{
  "n_layer": 11,
  "d_model": 320,
  "n_experts": 32,
  "experts_per_token": 2,
  "d_expert": 288,
  "d_shared_expert": 0,
  "activation": "squared_relu",
  "moe_layers": [0, 2, 4, 6, 8, 10],
  "router_score": "softmax",
  "normalize_top_k": true,
  "routed_scale": 1.0,
  "balance_loss": 0.00652,
  "balance_bias": false,
  "init_std_router": 0.0397,
  "lr_router": 0.00141,
  "vocab_size": 32000,
  "norm": "rmsnorm",
  "norm_eps": 1e-05,
  "tie_embeddings": false,
  "optimizer": "muon_variant",
  "lr": 0.00238,
  "beta1": 0.95,
  "batch_tokens": [65536, 131072, 262144, 524288],
  "seq_len": 512,
  "train_tokens": 564900000,
  "steps": 2664,
  "dataset": "wikipedia_en"
}
Below are experts of layer 4 (counted from 0) of a mixture-of-experts language model. Rows are named router (the router's row for the expert), up (a neuron's input weights, with its number), down (a neuron's output weights, with its number) and show model dimensions 192-255. Each number is 200 + 20 x the weight over its row's rms, rounded and kept within 0 to 999.
After each expert's rows: "gets" lists some tokens that make up at least twice as much of what it gets as of all text; "comes before" lists some tokens at least twice as common just after its tokens as in all text. This comes from a sample of Wikipedia text that the model never trained on. Tokens count by the router's weight.

# expert 24
router,212,230,168,206,235,209,199,172,201,193,201,213,213,208,210,212,195,204,218,192,189,174,204,173,185,192,166,212,218,201,208,213,204,210,219,196,222,163,154,198,186,177,218,200,230,197,209,166,183,187,171,190,209,213,221,219,175,201,193,186,201,188,169,176
up4,190,189,195,167,216,216,213,191,191,223,207,208,208,221,225,235,194,165,190,195,209,226,189,239,197,179,196,232,238,166,207,188,210,184,227,194,193,205,228,207,185,201,210,184,193,242,217,215,239,211,203,216,207,228,187,218,220,184,205,196,205,229,212,190
down4,225,217,208,233,190,229,222,228,219,186,200,178,185,176,199,239,186,241,184,231,180,235,199,198,222,195,167,193,188,214,156,201,183,179,198,216,225,183,217,181,219,140,162,172,183,211,199,204,202,208,235,182,187,194,212,199,166,176,184,193,220,222,168,207
up5,199,158,201,179,199,184,218,220,179,185,179,190,180,228,200,173,172,182,165,235,205,206,183,177,182,202,199,215,245,156,193,233,227,229,200,197,182,190,194,207,196,167,200,189,156,200,217,188,200,167,180,186,193,195,219,183,197,211,212,185,236,192,173,172
down5,172,228,219,222,234,219,221,184,186,193,216,235,217,177,223,196,191,218,222,204,217,164,198,184,193,204,215,179,193,173,211,208,215,212,168,194,211,195,232,172,202,182,267,230,207,174,186,211,186,192,198,172,235,202,204,237,230,218,201,201,194,198,183,223
up6,166,217,221,225,206,219,181,210,185,238,191,158,226,183,196,235,194,190,173,179,185,214,223,219,160,185,235,194,173,180,213,216,240,206,174,250,178,179,186,214,203,200,207,220,199,200,223,220,201,173,209,225,200,202,213,228,246,167,210,196,221,216,200,175
down6,255,220,195,190,202,181,198,186,181,224,169,219,217,176,185,176,187,175,180,238,195,195,191,191,173,223,192,193,198,201,176,222,182,201,175,229,202,197,190,185,197,226,203,206,189,172,210,183,177,171,181,220,208,206,174,178,203,193,195,171,176,202,246,190
up7,187,190,172,216,170,255,209,178,209,197,193,208,250,222,204,191,205,203,209,160,196,195,230,177,185,214,196,158,219,176,234,198,213,209,195,204,215,171,191,222,205,197,184,207,200,187,198,199,176,187,178,227,237,222,250,165,187,205,196,199,193,188,216,189
down7,192,195,221,215,188,184,204,207,132,209,191,189,239,208,185,212,212,195,200,211,211,204,201,246,202,234,208,212,208,196,199,214,183,194,164,204,196,235,182,189,178,221,193,167,180,203,206,174,173,237,170,231,208,190,195,196,179,209,181,234,173,208,206,195
gets: " ", " 0", " 1", " —", " 2", " 4"
comes before: " |", ";", "R", "/", " km", "N"

# expert 6
router,192,218,147,203,156,173,184,203,202,183,204,214,187,203,203,214,219,186,163,198,165,237,175,193,213,202,183,188,188,177,206,175,197,220,219,193,191,201,179,227,147,185,218,188,222,192,200,178,201,146,211,202,214,243,193,209,196,196,212,170,197,227,221,175
up4,207,224,192,193,184,170,223,235,210,184,225,216,202,202,197,203,196,173,204,178,187,208,173,223,239,194,198,185,193,219,168,180,180,198,181,240,238,228,203,195,220,184,211,179,204,194,184,177,183,187,172,243,200,226,195,214,201,204,181,166,215,177,197,198
down4,205,201,198,199,210,221,235,190,152,179,211,225,171,212,216,182,199,208,200,211,241,215,210,200,180,215,186,213,173,182,195,256,192,203,224,185,203,156,183,221,188,201,199,213,191,227,184,218,210,236,204,205,226,178,196,211,228,205,199,207,221,190,168,210
up5,213,198,192,240,210,188,212,208,232,221,206,184,187,194,182,198,196,200,190,205,202,178,193,190,156,187,204,211,217,210,145,174,170,218,199,191,211,174,187,200,200,218,167,185,227,187,209,200,227,200,205,221,199,190,234,211,206,204,155,197,180,215,178,216
down5,204,201,174,188,210,174,204,171,197,193,194,189,201,177,204,173,180,189,190,182,225,223,188,184,182,242,224,195,237,228,233,192,196,179,229,212,168,205,189,166,170,213,181,191,230,191,172,189,191,186,223,194,172,188,220,197,180,220,189,182,182,181,200,212
up6,234,230,170,199,216,197,209,206,218,199,242,242,150,173,220,226,228,191,203,150,200,210,208,187,202,197,176,164,176,196,205,192,168,201,167,202,241,195,152,219,185,194,212,232,195,178,205,225,189,183,192,208,200,187,195,152,224,204,154,192,218,192,210,208
down6,193,224,182,231,237,191,201,206,215,173,173,218,174,169,218,186,167,223,207,228,212,230,217,197,186,197,170,191,210,170,220,216,206,202,229,211,203,195,147,191,181,146,175,203,227,183,205,210,189,191,194,194,205,240,213,156,175,188,186,220,196,225,192,207
up7,198,181,200,242,218,194,244,222,176,176,216,189,194,187,189,188,229,227,235,188,160,199,194,215,233,211,217,195,188,217,202,195,194,198,183,186,229,209,179,190,190,203,208,186,217,184,175,205,191,197,204,192,199,189,190,140,186,173,194,169,197,214,179,204
down7,205,207,204,207,200,186,205,210,189,191,189,194,205,181,236,188,203,177,228,175,201,169,222,209,210,195,216,178,189,199,215,199,211,210,160,187,177,144,191,179,226,229,232,208,160,198,185,174,204,215,154,162,189,200,190,182,194,227,195,225,179,158,201,203
gets: "\"", "-", " University", " School", " League", " Award"
comes before: " of", ",", ".", " (", " in", " for"

# expert 10
router,193,234,226,181,206,210,197,194,181,202,195,203,198,209,186,185,217,217,242,166,179,207,216,190,180,200,209,187,219,223,197,236,238,198,228,174,196,231,214,158,227,216,180,208,209,229,222,210,220,221,171,220,225,236,210,243,157,201,202,196,218,161,188,183
up4,229,194,175,237,192,227,209,217,204,193,180,211,178,206,135,201,232,220,209,180,201,179,233,204,199,178,192,246,184,205,198,212,209,175,209,189,181,205,177,170,233,186,234,192,234,161,163,246,177,215,201,205,192,204,185,214,208,202,205,201,197,193,192,189
down4,212,255,192,184,189,202,226,185,205,165,186,207,199,201,204,186,197,164,181,229,208,209,200,239,176,209,201,218,168,194,177,221,193,168,206,169,187,171,186,204,170,175,226,221,243,184,211,181,176,240,173,186,194,228,247,205,190,202,215,219,188,201,231,190
up5,231,211,221,227,224,204,212,161,171,223,226,216,216,175,222,226,197,184,213,193,195,190,207,200,203,223,195,207,167,208,205,182,180,178,205,206,187,192,227,214,215,187,183,203,212,204,186,218,179,228,214,171,186,207,218,187,197,233,206,189,220,201,211,190
down5,205,226,236,189,227,214,219,187,186,216,194,185,212,190,239,241,181,168,213,194,192,198,211,171,154,132,191,217,201,205,204,211,226,217,187,224,244,202,202,184,246,161,218,190,217,230,182,188,194,202,213,180,227,194,186,181,208,211,198,210,208,186,175,217
up6,165,173,198,188,238,205,212,234,185,228,221,165,247,202,219,216,193,180,201,215,200,200,202,203,203,160,199,202,200,221,216,225,159,226,204,190,201,196,192,200,197,183,204,174,186,212,224,214,166,192,173,199,166,194,176,181,188,210,188,202,191,188,167,189
down6,213,216,185,224,194,212,159,236,175,187,213,218,240,196,167,234,205,146,215,183,168,195,198,193,197,203,182,220,199,211,183,233,207,196,185,228,219,207,185,212,197,165,204,198,187,221,167,212,196,216,181,222,222,202,183,210,199,203,205,222,177,192,212,232
up7,190,172,223,228,209,196,224,227,218,208,174,225,227,210,203,179,210,244,198,199,212,261,191,196,186,195,224,218,208,200,198,212,206,170,173,227,173,189,212,197,200,207,179,195,199,239,201,164,188,205,155,198,194,197,201,219,212,196,193,172,222,202,180,199
down7,207,188,190,189,174,209,226,198,169,189,191,210,211,208,248,205,186,185,240,243,195,222,208,208,196,202,212,180,180,206,204,169,188,242,198,226,230,188,197,184,170,168,205,192,230,200,209,175,181,223,195,177,214,213,203,165,169,242,187,195,221,208,213,186
gets: " was", " is", " were", " are", " be", " been"
comes before: " to", " in", " a", " by", " on", " as"

# expert 28
router,227,245,199,212,205,201,188,196,205,190,179,200,173,213,191,191,167,223,210,192,193,207,235,207,209,187,180,186,220,190,189,203,220,222,170,186,208,180,226,164,214,181,213,197,196,218,221,196,219,205,172,170,222,179,211,219,212,190,194,197,186,186,149,217
up0,213,178,209,193,238,207,234,212,206,164,209,190,215,204,225,174,247,182,202,222,206,202,197,198,171,185,209,192,206,190,212,210,199,212,215,214,179,170,179,220,216,181,215,178,190,197,207,210,214,191,198,198,200,212,188,199,196,192,170,161,229,181,207,177
down0,203,178,208,201,196,199,221,198,227,199,220,177,222,169,172,190,238,224,211,165,199,214,167,189,226,189,225,211,193,171,218,183,202,164,186,164,225,203,206,207,178,217,242,184,204,188,191,188,209,211,235,193,207,196,200,191,195,180,218,187,203,210,206,221
up1,196,222,231,206,217,184,224,217,232,199,169,207,190,197,208,176,233,198,206,190,182,186,199,183,217,192,211,206,160,203,199,168,191,176,210,248,212,178,200,181,222,206,210,208,220,192,189,179,202,232,204,212,212,248,248,211,219,162,189,171,190,237,207,201
down1,190,173,215,208,244,194,197,213,230,207,173,191,211,183,219,190,174,187,165,187,196,186,192,209,210,230,202,211,202,230,185,210,228,190,201,195,198,184,232,191,188,199,177,190,156,235,227,198,267,166,204,180,208,172,220,197,166,213,197,190,168,215,195,173
up2,204,217,184,175,180,227,184,216,195,187,216,152,197,198,215,210,173,188,214,222,196,216,167,196,209,186,174,226,221,208,236,178,175,162,194,179,187,226,168,199,181,188,191,223,231,203,234,190,206,172,176,195,225,225,194,209,210,172,203,203,215,159,200,234
down2,216,180,218,223,200,164,231,193,208,221,209,190,160,236,213,167,215,254,206,165,184,213,180,220,229,241,207,199,166,176,220,199,222,220,186,199,182,222,252,211,200,203,213,227,214,195,179,185,198,184,200,214,169,272,236,171,197,222,192,206,203,212,199,219
up3,262,186,173,169,196,215,216,180,224,186,201,214,198,234,181,187,145,193,219,200,185,223,204,173,221,248,207,214,169,196,212,164,187,194,177,209,225,181,181,184,200,179,197,178,200,219,191,201,194,223,224,205,177,189,226,180,231,201,174,185,215,217,181,194
down3,184,158,189,188,202,181,193,191,206,202,212,164,195,195,179,188,216,196,180,193,210,195,195,206,161,165,176,216,205,228,185,217,195,203,191,199,186,210,222,205,184,190,170,206,205,203,197,220,228,243,179,221,205,191,187,185,189,205,204,239,204,233,198,194
gets: " that", "\n", " which", ",", " who", " when"
comes before: "==", " |", " he", ",", "In", "The"

# expert 7
router,174,202,231,187,228,232,197,246,177,189,201,207,199,203,193,192,201,180,202,175,171,213,160,200,234,211,236,201,199,194,207,174,190,206,225,207,240,214,198,213,217,189,207,189,199,205,182,207,178,211,188,160,225,206,231,184,174,242,235,141,194,201,179,183
up0,197,182,215,182,230,195,192,181,162,187,214,211,203,211,189,207,150,168,184,212,225,205,192,187,178,228,192,205,177,197,204,217,225,207,224,189,215,226,199,149,181,195,220,224,201,171,204,187,218,208,203,207,209,245,205,198,210,192,211,205,212,202,157,182
down0,203,221,212,174,221,179,183,234,136,190,175,192,210,201,222,204,211,208,162,203,191,190,193,221,219,181,232,228,203,195,194,180,172,188,206,185,210,177,220,197,204,215,211,191,194,175,202,168,245,218,161,226,236,215,229,187,212,206,184,169,203,224,207,210
up1,187,172,221,224,201,194,179,188,191,197,206,234,152,176,166,190,220,174,165,205,200,236,234,216,206,215,194,182,198,208,192,174,189,216,164,217,197,189,158,190,197,202,202,210,233,214,202,189,202,202,204,194,186,170,180,169,204,170,217,201,230,178,198,179
down1,216,203,218,217,155,191,220,191,224,219,209,186,159,229,190,237,208,213,236,209,201,228,216,222,213,197,154,197,224,202,171,196,238,196,174,211,240,176,179,180,191,179,199,205,216,187,184,192,193,185,173,158,156,197,189,201,182,199,204,216,166,236,210,175
up2,191,162,167,187,208,220,182,164,227,197,182,185,164,212,196,177,228,222,199,182,223,217,190,199,194,199,228,182,188,196,185,211,210,163,176,208,195,171,209,216,204,219,216,186,162,219,218,216,213,187,197,219,193,201,191,208,164,184,193,188,190,159,225,224
down2,229,184,232,198,187,179,192,201,160,180,194,220,235,184,168,169,167,186,190,208,203,200,215,227,220,182,207,205,185,208,215,214,208,186,217,203,183,208,173,205,167,182,178,197,204,199,215,130,243,197,182,209,209,201,212,203,210,195,262,184,216,193,166,203
up3,206,183,193,192,231,227,184,201,203,188,223,230,194,225,177,180,189,209,195,150,196,196,202,205,228,252,224,222,181,179,198,194,200,193,209,189,190,193,196,201,178,159,231,215,158,194,181,208,196,195,170,185,142,188,187,203,222,181,210,182,161,203,206,210
down3,232,195,209,202,205,187,238,187,200,188,203,192,190,187,217,191,187,181,195,215,216,210,211,188,177,237,217,149,209,202,167,214,210,206,167,181,159,225,243,183,163,187,212,225,200,203,215,207,209,162,219,214,189,184,193,256,196,170,190,219,175,180,157,196
gets: "'", " to", " one", ".", " not", "/"
comes before: "s", " be", " have", "3", "t", "8"